config = dict(
    n_layer=10,
    activation='swiglu',
    scale_expert_input=True,
    n_head=12,
    norm_place='pre',
    rope_fraction=0.25,
    init_std_up=0.033,
    init_std_down=0.00452,
    dataset='wikipedia_en',
)
Below are experts of layer 4 (counted from 0) of a mixture-of-experts language model. Rows are named router (the router's row for the expert), down (a neuron's output weights, with its number) and show model dimensions 0-191. Each number is 128 + 32 x the weight over its row's rms, rounded and kept within 0 to 255.
After each expert's rows: "raises" lists some tokens whose logits its average output raises strongly, later layers aside. This comes from a sample of Wikipedia text that the model never trained on.

# expert 2
router [ 96 129 117  66 118 120 140 121 105 166  76 111 134 145 161  76  95 113 126  97 108 120  99 130 169 173 163 139 120 175 158 121 139 119 154 128 110 129  88  82 122 119 162  62 148 131 118 149  85 109 172  98 128 184 146 139  88 124 144 125 168  65 164  45 124 168 147 143 153 166 161 152 139 135 160 153 147  75 110  98 169 167  95 104 158 105 160 100 129 119 156  62  37 110 100 144 165 158 160 134 124 146 165 112 119 166 107 128 135 115 133 115 139 145 127 175 123  92 174 228 146 161 131 160 140 113  78 133 160 133 127 167  94  92 102 136 150 138 139  88 131 146 116 132  96  91 148 103 137 126 129 161 116 160  89 178 112 138 130 149 202 104  92 145 197 153 140 134 131  64 125 140 136 146 147 107 166  92 132 149 146  95 137 136 145 141 130 105 155 100  73 107]
down0 [133  87 122 132 144 173 105 182 215 125 118 155 123 123 104 181 130 100 167  87 122 133 169 103  84 116 110 103 101  57  84 110 168 126 125  73 152 161 156 125 109 182 185 106 146 141 121 145 144 179 152 148  60  76  98 119  78 102 112 106 190 156 171 193 174 114 131 120 125 135 136 167 137 117  75 192 177 182 148 144 138 152 116 115 127 138 135 126  99 180 140 144 112 105 123 111 117 176 144  92 170 138 140 116 121 156 103  73 114 145 123  77 108 158 101 164 188 168 120 135  96  97  54 188 144 123  94 144 160 107  94 144  87 154  92 155 156 182 115 115  85 113 125 144 133 167 126 106 159 179 156 146 150 145 186  94 109 161 119  83 175  80 114 127 142  87  96 167 167  94 163  94 126 130 192 145 155 137 115 135 102 121 123  76 152 143 117 177 140 152 133 132]
raises: " ", ".", ",", " in", "\n", "'"

# expert 6
router [113  81 153 122  76 102 148 132 115 182 169 132 109 106 133 116 183 110 175 114 171  99 150 106 110 180 103 113 143 129 136 161 188 146  96 128  86 128 116  74 147 137 147 129 144 142 155  93 125 143 128  85 119  66 130 128 145 131 141 167 194 144  86 105  61 157 115 187 129 126 118 121 172 120 128 125 102 166  38 123 111  83  87 113  69 180 125  82  90 167 146 135  71 107  84 123 107 158  62 171 155 150 152 135 187  89 135 184 162 174 239 145  99 150 111 150 128 127 110 144 136 141 123 138 139 142 128 117 120  67 191 131  89 115  87 127 100  80  76  99  93  98 159 178 155 140 105  98  99 155 116 166  97 180 121 145 149 199  91 131 123 145 166 111 101 142 151 162 110 110  83 182 137 181 161  85  91 151 107 100 109 150 188 115 123  50 158 112 194 183 105 116]
down1 [162 159  98 100  62 138 159 130 100 102 166 163 161 126  99 122 120 147 145  89 123 124 131  87 131  52 116 100 114 193  94  98 138 159 136 158 142 134 169 126 103 114  95  71 151 149 157 100 151 102 193 172 121 120 171 109  39  85 115 144 162 127 140 144 113  98 180 128 124  91 103 112 163 108  99  90 180 114 127  66 142 156  71 156 164 139  80 147 159 138 152  94 129  94 147 145 124 168  64  81 188 113 160  84 150  84 174  75 136 141 119 178  83 145 123 173 183 164 127 104  90 158 156 194 136 166 154  92 116 200 151 145  77 116 192 141 107 111 141 101 150 111 127  91 122  82  89 173 160 117 123 129 141 107 106 124 161  99 201 209 133 134 137 112 112 126  89 131 130 152 138 130 129 138 116 126 156 107 121 100  92 112 229  85 147 115 116 134 117 139 116 101]
raises: ",", " and", ".", " (", " ", " in"

# expert 4
router [131 128 134  35 136 111 110 128 132 166 152 163 112 159 139  89 126 101 124 110 149  96 165 108 117 123 171 172 114 164 169 115 109 158 113 142 121  63  72 115 124 114 114 105 195  94 106 147 142  92 165 135 102 125 139 118 132 118 157 199 139  52 106 109 135 125 150 160 116 139 118 142 131 131 161  99 140 195 130 179 112 175 143 171 194 127 119 127 162 102 126  97  68  90  83 139 131  56 152 135 132 147 104 125 157 187 153 114 141 112 131 138 142 124 148  69 140  95 160 108 105 155  99 186 138 125 161 129 201 133 127 118 118 135 145 149 143 131 130  93 132 157 122 187 135 131  82 177 131  97 112 103 168 164 196 166  99 206 147 150 191 111 117 189 113 148 102 157 132 104 126 165 132 113 126  76 132 136 138 111 235 135 155 149 163 131 116 162 123 159 105  75]
down1 [125 172 110 182 155 132 165 154  89 166 109 111 157 101 110 121 139 174 158 166  79 104 136 125 127 120  92 140 184 144 148 109 129 188 164 117 172 223 125 169 132 104  96 102 118 123 172 155 156  81 154 184 105 132  73 143 116 120 127 112 153 154 151 150 134 147 130 111 133  84  37 177 143 139 125 132 132 140 128  93 177 118 217 118 102 127 121  94 163 134 124 176 123 105 148 116 132 127 176 192 142  95 139 146 131 102 154 131  95 138  97 118 106  90  95 124 147  65 170 115 155 120  93  95 133 160 153 116 110 113 164  96 115  86 145 115 152 183  91  98 124 105 167  71 136 101  76 111 153 145 166 127 166 170 167 114 145 122  82 153 128  63 110 143 149 173 212 112 116 136 170  87 185 198  99 181 168 186  93  89 116 151  81 109 133 126 133  74 150 136 138 122]
raises: " a", " ", " the"

# expert 5
router [ 68 112 102 100 112 149 138  83 216 169  84 145 120 107 103 126 100 146 109  82  87 108 174 131  86 171 102 101 121 163 125 159 110 119  72 125 143 114 121 141 122 101 135 142  68  79 125 158  85  70  84  90 131  69 218  95 126 156 159 177  97  70 118 105 147 128 120  96 126 158 110 123 126 127 142  92  41 126 126 141  93  96 100 111 127 136 116 104 232 133 154 143 111 144  69 194  86 101 141 177  84 142 131 114 149 134 128 148 138 175 166 112  78 175 134 115 126 155 140 210 142 144 106 167 132  97 105 114 176  79 123 140 113  72 148 163 146  96 129 140 152 113  60 185 106 124 149 165 123 153  97  91 132 157 162 140  91 121 142 147 113 137 105 173  70 153 102 118 180 123  63 147 105 113 126  95 112 130  67  88 166 123 153 122 118  96 162 115 122 101 114 119]
down0 [168 127 169 101 169 160  69 111  58 137  87 123  63  93 156 103 150 178 102 143  86 162 103 127 125 124 106 109 116 152 165 118 143 127  72  99 164 125 124 120 119 139 119  64 130 143 100  82 132 130 137 153  96 134 134 159 119  99 156 118 131 148 115 192 162 186 119 149 159 136 105 163 156  93 170 136 167 178 133 135  97 157  88 135 150 100 148  95 141 131 148  59 158 144 158 153  91  90  89 120 127 103 158  63 180 125 127 187 143 139 112 115  83 163 172 124  94 184 127 105 188 174 130  97 164 136 138 112 121 134 127 142 113  94 132 124 214 199 181 129 115 138 148  89  90 130 163 131 115 197 188 102 138 153 124 100 123 113 171 102 138 128 128 139 126 193 151 149  92 177 110 112  37 139 135 117 155  77 134 164 137 181 124 150 135 170 130  79 138 135 138  83]
raises: ",", "-", "s", " and", ".", " in"

# expert 3
router [114 142  95 120 153 156 133  87 155 138  63 148 158 116 174  84 153 127 110  76 129  95 117 167 117 128 115 137  86 121 173 122 123 124 184 146  91  40 164 119 144 115 149 191 121  88  62 206 134 128 161 140  68 132 103 154 146  65 134 120 169  98  85  92 114 112 197 155 110 164  45  69 148 120 172 112 156 102 145 130 146 174 125 168 119 103 130 109 166 124 161 117  64  90 154 147 156 113 153  86 147 132 148 147 120 214 132 110 139 130 155 135 116 135 190 121 140 136  89 127 131 160 190 113 161 130 146 160 140 128 134  93 113 130 110 175 189 121  91 112 155 132 109 178 171 159 117 123 146 148  94  41 179 190 148 199 150 165  88 172 229 154 120 149  94 109 106 144 121 150 161 167  85 122 130 114 154 181  90 122 190 115 122 127 124  88 121 131 113 142  71  67]
down1 [135 138 131 126 128 132 124 129 135 133  27 121 185 173 166 183 161 129 150 163 148 120 161 134  65 111 198  77 152 130 117  84 106 152 104  98 135 154 141 107 146 176 107 129  76 124 137 122 141 135 147 178 124 115 122 115 128 126 121  98  97 150 151 184  94 185  96  97 103 119 106 113 128 105 163  83 119 173 123 166 107 208 137 157 199 136 120 167  95 163 200 151 117 134  58 125 110 105  65 133 108 148 144  81 151 143  76 161 179 136 160 169  73 142 135  64 131 122  74 114  99 149 176  72 153 137  96 102 133 125 111 135 122 139 155 126  98 141 134 116 104 112 133 116  95  69 115 143 110 123 132 113  82 125  96 140 127 127  87 101 184 123 115 158 118 105 153 155 119 143 134 130 123 148 140  84  95  57 114 114 116 146 130  78 149 179  90 145 159  77  95 108]
raises: " and", " in", " with", " as", " ", " is"

# expert 7
router [111 103 182 127  97  80 121 165  74 141 163  92 150 108 179 192 135 130  50 122 131 156  97 118  90  84 111 153 113 100 131  98 232 147 155 148  91 103 131 148 176 141 212  81 181 120 118 145 134  98 120 150 116 126 139 157 139  81 164 124 172  69 148 120 122 148  85 115 115 171 138 141 188 116 140 148 133 124 154 158 112 119 107 104 166 163 105 139  94 137 183  95 132 109 105 138 178 146 135 114 113  99 104 163 172 106 183 184 159  87 147 138 174 126 160 207 128  48 122 116 163 147 124 176 115 139 150 114 128  86  89  77 146 136 101 205 134 103  93 153 151 126 138 174 123 116 157 143 172 150 105 115 131  99 138 183 144 130 153  96 173 189 101 158 122 174 154 181 144 110 134 175 124 115 137 150 140 114  86 184 191 146 142 160  80 127  84 115  75 100 148 106]
down0 [ 98 168 145  92 143 146 135 144 176  95  89 133 150  88 158 154 164  56  78  97 175  77  75 137 120  81 144 125 111 162 165 116 121 157 182 104  90 119 155 122 167 171 130 154 139 123  69 119 151 116  99 164 134 104 114 104 146  98 157 135 180  63 107 139 134 112 203 149  81 161 158 137 148 144 125 159 123 142 136 126  83 174 136 140  74 163 148  80 111 156 116 109 111  85  50 140 140 115 169 128  78 136 150  73 144  95 135 162  93 159 164  89 139 147 142 113 157 109 132 100 151 135 152 156 106 103 175 138 137  77  80 156 123  94  61 154 170 156 182 187 175 132 122 164 127  76 151 118  93 147 150 129 139 113  96 170 125 125 130 103 131 189  89 106 138 107  76 136 154 112 127 111  98 142 108 130  82  81 136 157 121  92 129 101  59 172 157 139  92  96  79 129]
raises: "-", "=", "Scientific", "==", " |", "|"

# expert 1
router [117  76 137 128 123 103 127  69 142 118 146 137  94 200 170 143  81 103  53 115 140  94 174 106 132  92 115 115 154 151 162 200 148 124  90 146 147 113 146 142 149 143 129 169 140  42 171 129 176 135 169  97  73 124 136 202  62 122 142 171 139 102 153 141 185 143 130 155  78 150  92  91 132 118 142 183 122 103 180 114 180 157 109 135 127 151 122 101 178 141 126 138 144 166  98 165 144 118 150  86 132  97 119 123  80 171 130 122 159 150 120 152 238 105 207 107 128 139 210  75 144 150 164 144 145 121  96 126 153 101 114  73  89 175 163 116 117 104  29 113 103 160 156 174 144 114 104 101 110 156  89  96 166 177 128 186  89 157 179 115 143 136 140 125 104  89 162 237 179 163 123 114 126 118  93 106 126  75 127 140 141 187 122 188 123 163 115 181 153 119 135  69]
down0 [136  98 165 133 140 133 115 123 109 141 100 152 138 115 151 141  73 113 126 117 105 143 172 131  80 160 118  94 143 153  88 112 134 115 101 111 124  94 107 127 169 173  92 159  90 107  89  64 156 151 138 170 119 146 212 105 194 155  74 128 125 104 107 126 121 114  95 113 154 141 133  76  29 148  81 145 152 116 169 101 143 110 101 113 101 169 138  43 134  95 111  59 102 125 102 122 107 103  63 157  79 119 114 174 162 146 204 119  98 157 145 132 138 145 121  92  94 136  53  88  65  89 110 174  99 139 143  93 136 163 160 106 154 133 155 170 146 124 195 158 113 135 145 126 149 156 160 150  89 110 136  97  71 102 192 146 167 125 147  94 157 145  81 156 159 182 161 100 142 153 135 142 162 146 130 132 188 180  91  86 115 140 113 121  82 149 133 176  72 110 201 106]
raises: "\n", " |", ",", " ", " (", " and"

# expert 0
router [160 116 124  94 120 147 102  69 105 134 163 145 119 100 128 141 104 148  69  49 102 134 160 130  73 149 161 194  95 149 126 121 107 144 102 115 111 142 147 108  83 160 135 184 130  88 129 166 116  83 121 140  84 127  96 163 147 103 133 115 177 114 151 175 169 101 116 105 137  70 153 135 119 144 123 146 133 178 138 121 158 143 102 138 143 146 188  74 179  85 136 100 110 123 178 146 122 107 162 117 113 201  47 144 176 191 129 106 127 109 172 113 142  45 175 141 142 159 153 131 115 155 126 141 159 148  95  63 190 115 143  89 208 124 113 142 148 152 134  96 150 166  78  81  90 160 114 140 177  98 121 132 139 195 103 145  68 191 158 101 145 120 138 114  98 121 108 119 127 182  92 119  97 118 137 151  67 131 158  65 147 120 111 168 140 149 127 127 121 166 105 166]
down0 [100 188  64 157 161 128 147 101 111  91 100 109 163 124 122 100  94 116 129 116 125  72 144 111  87  95 129 130 117 140 155  84  96  53 121 141 142 122 139 152 123 172 141 162  93 149  90 167 159 118 156  98 134  71  82 125 117 117  88 210 123 184 126 143 145 139 119 170 129 134  77 178 100  68 142 120 144 150 131  84 109 163 127 145 138 131 152 106 134 202 169 187 105 122 116 117 161 119 150 107 148  65  56 125  96 140 156 182 142  98 118 157 116  60 164 186 155 157 112 204 107 159 118 125  79 106  89  84 105 132  91 114 157 114 130 135 148  89 118 123  80 156  78 109 131 111 133  88 142  99 157  93 147 157 161 101 145 133 140  95 147 129 116 169 139 157 149  88 106 181 127 124 134 174 135  72 109 120 132 144 123 168 190 166  94 158 175 149 132  38 173 155]
raises: " ", " and", ",", " in", ".", "-"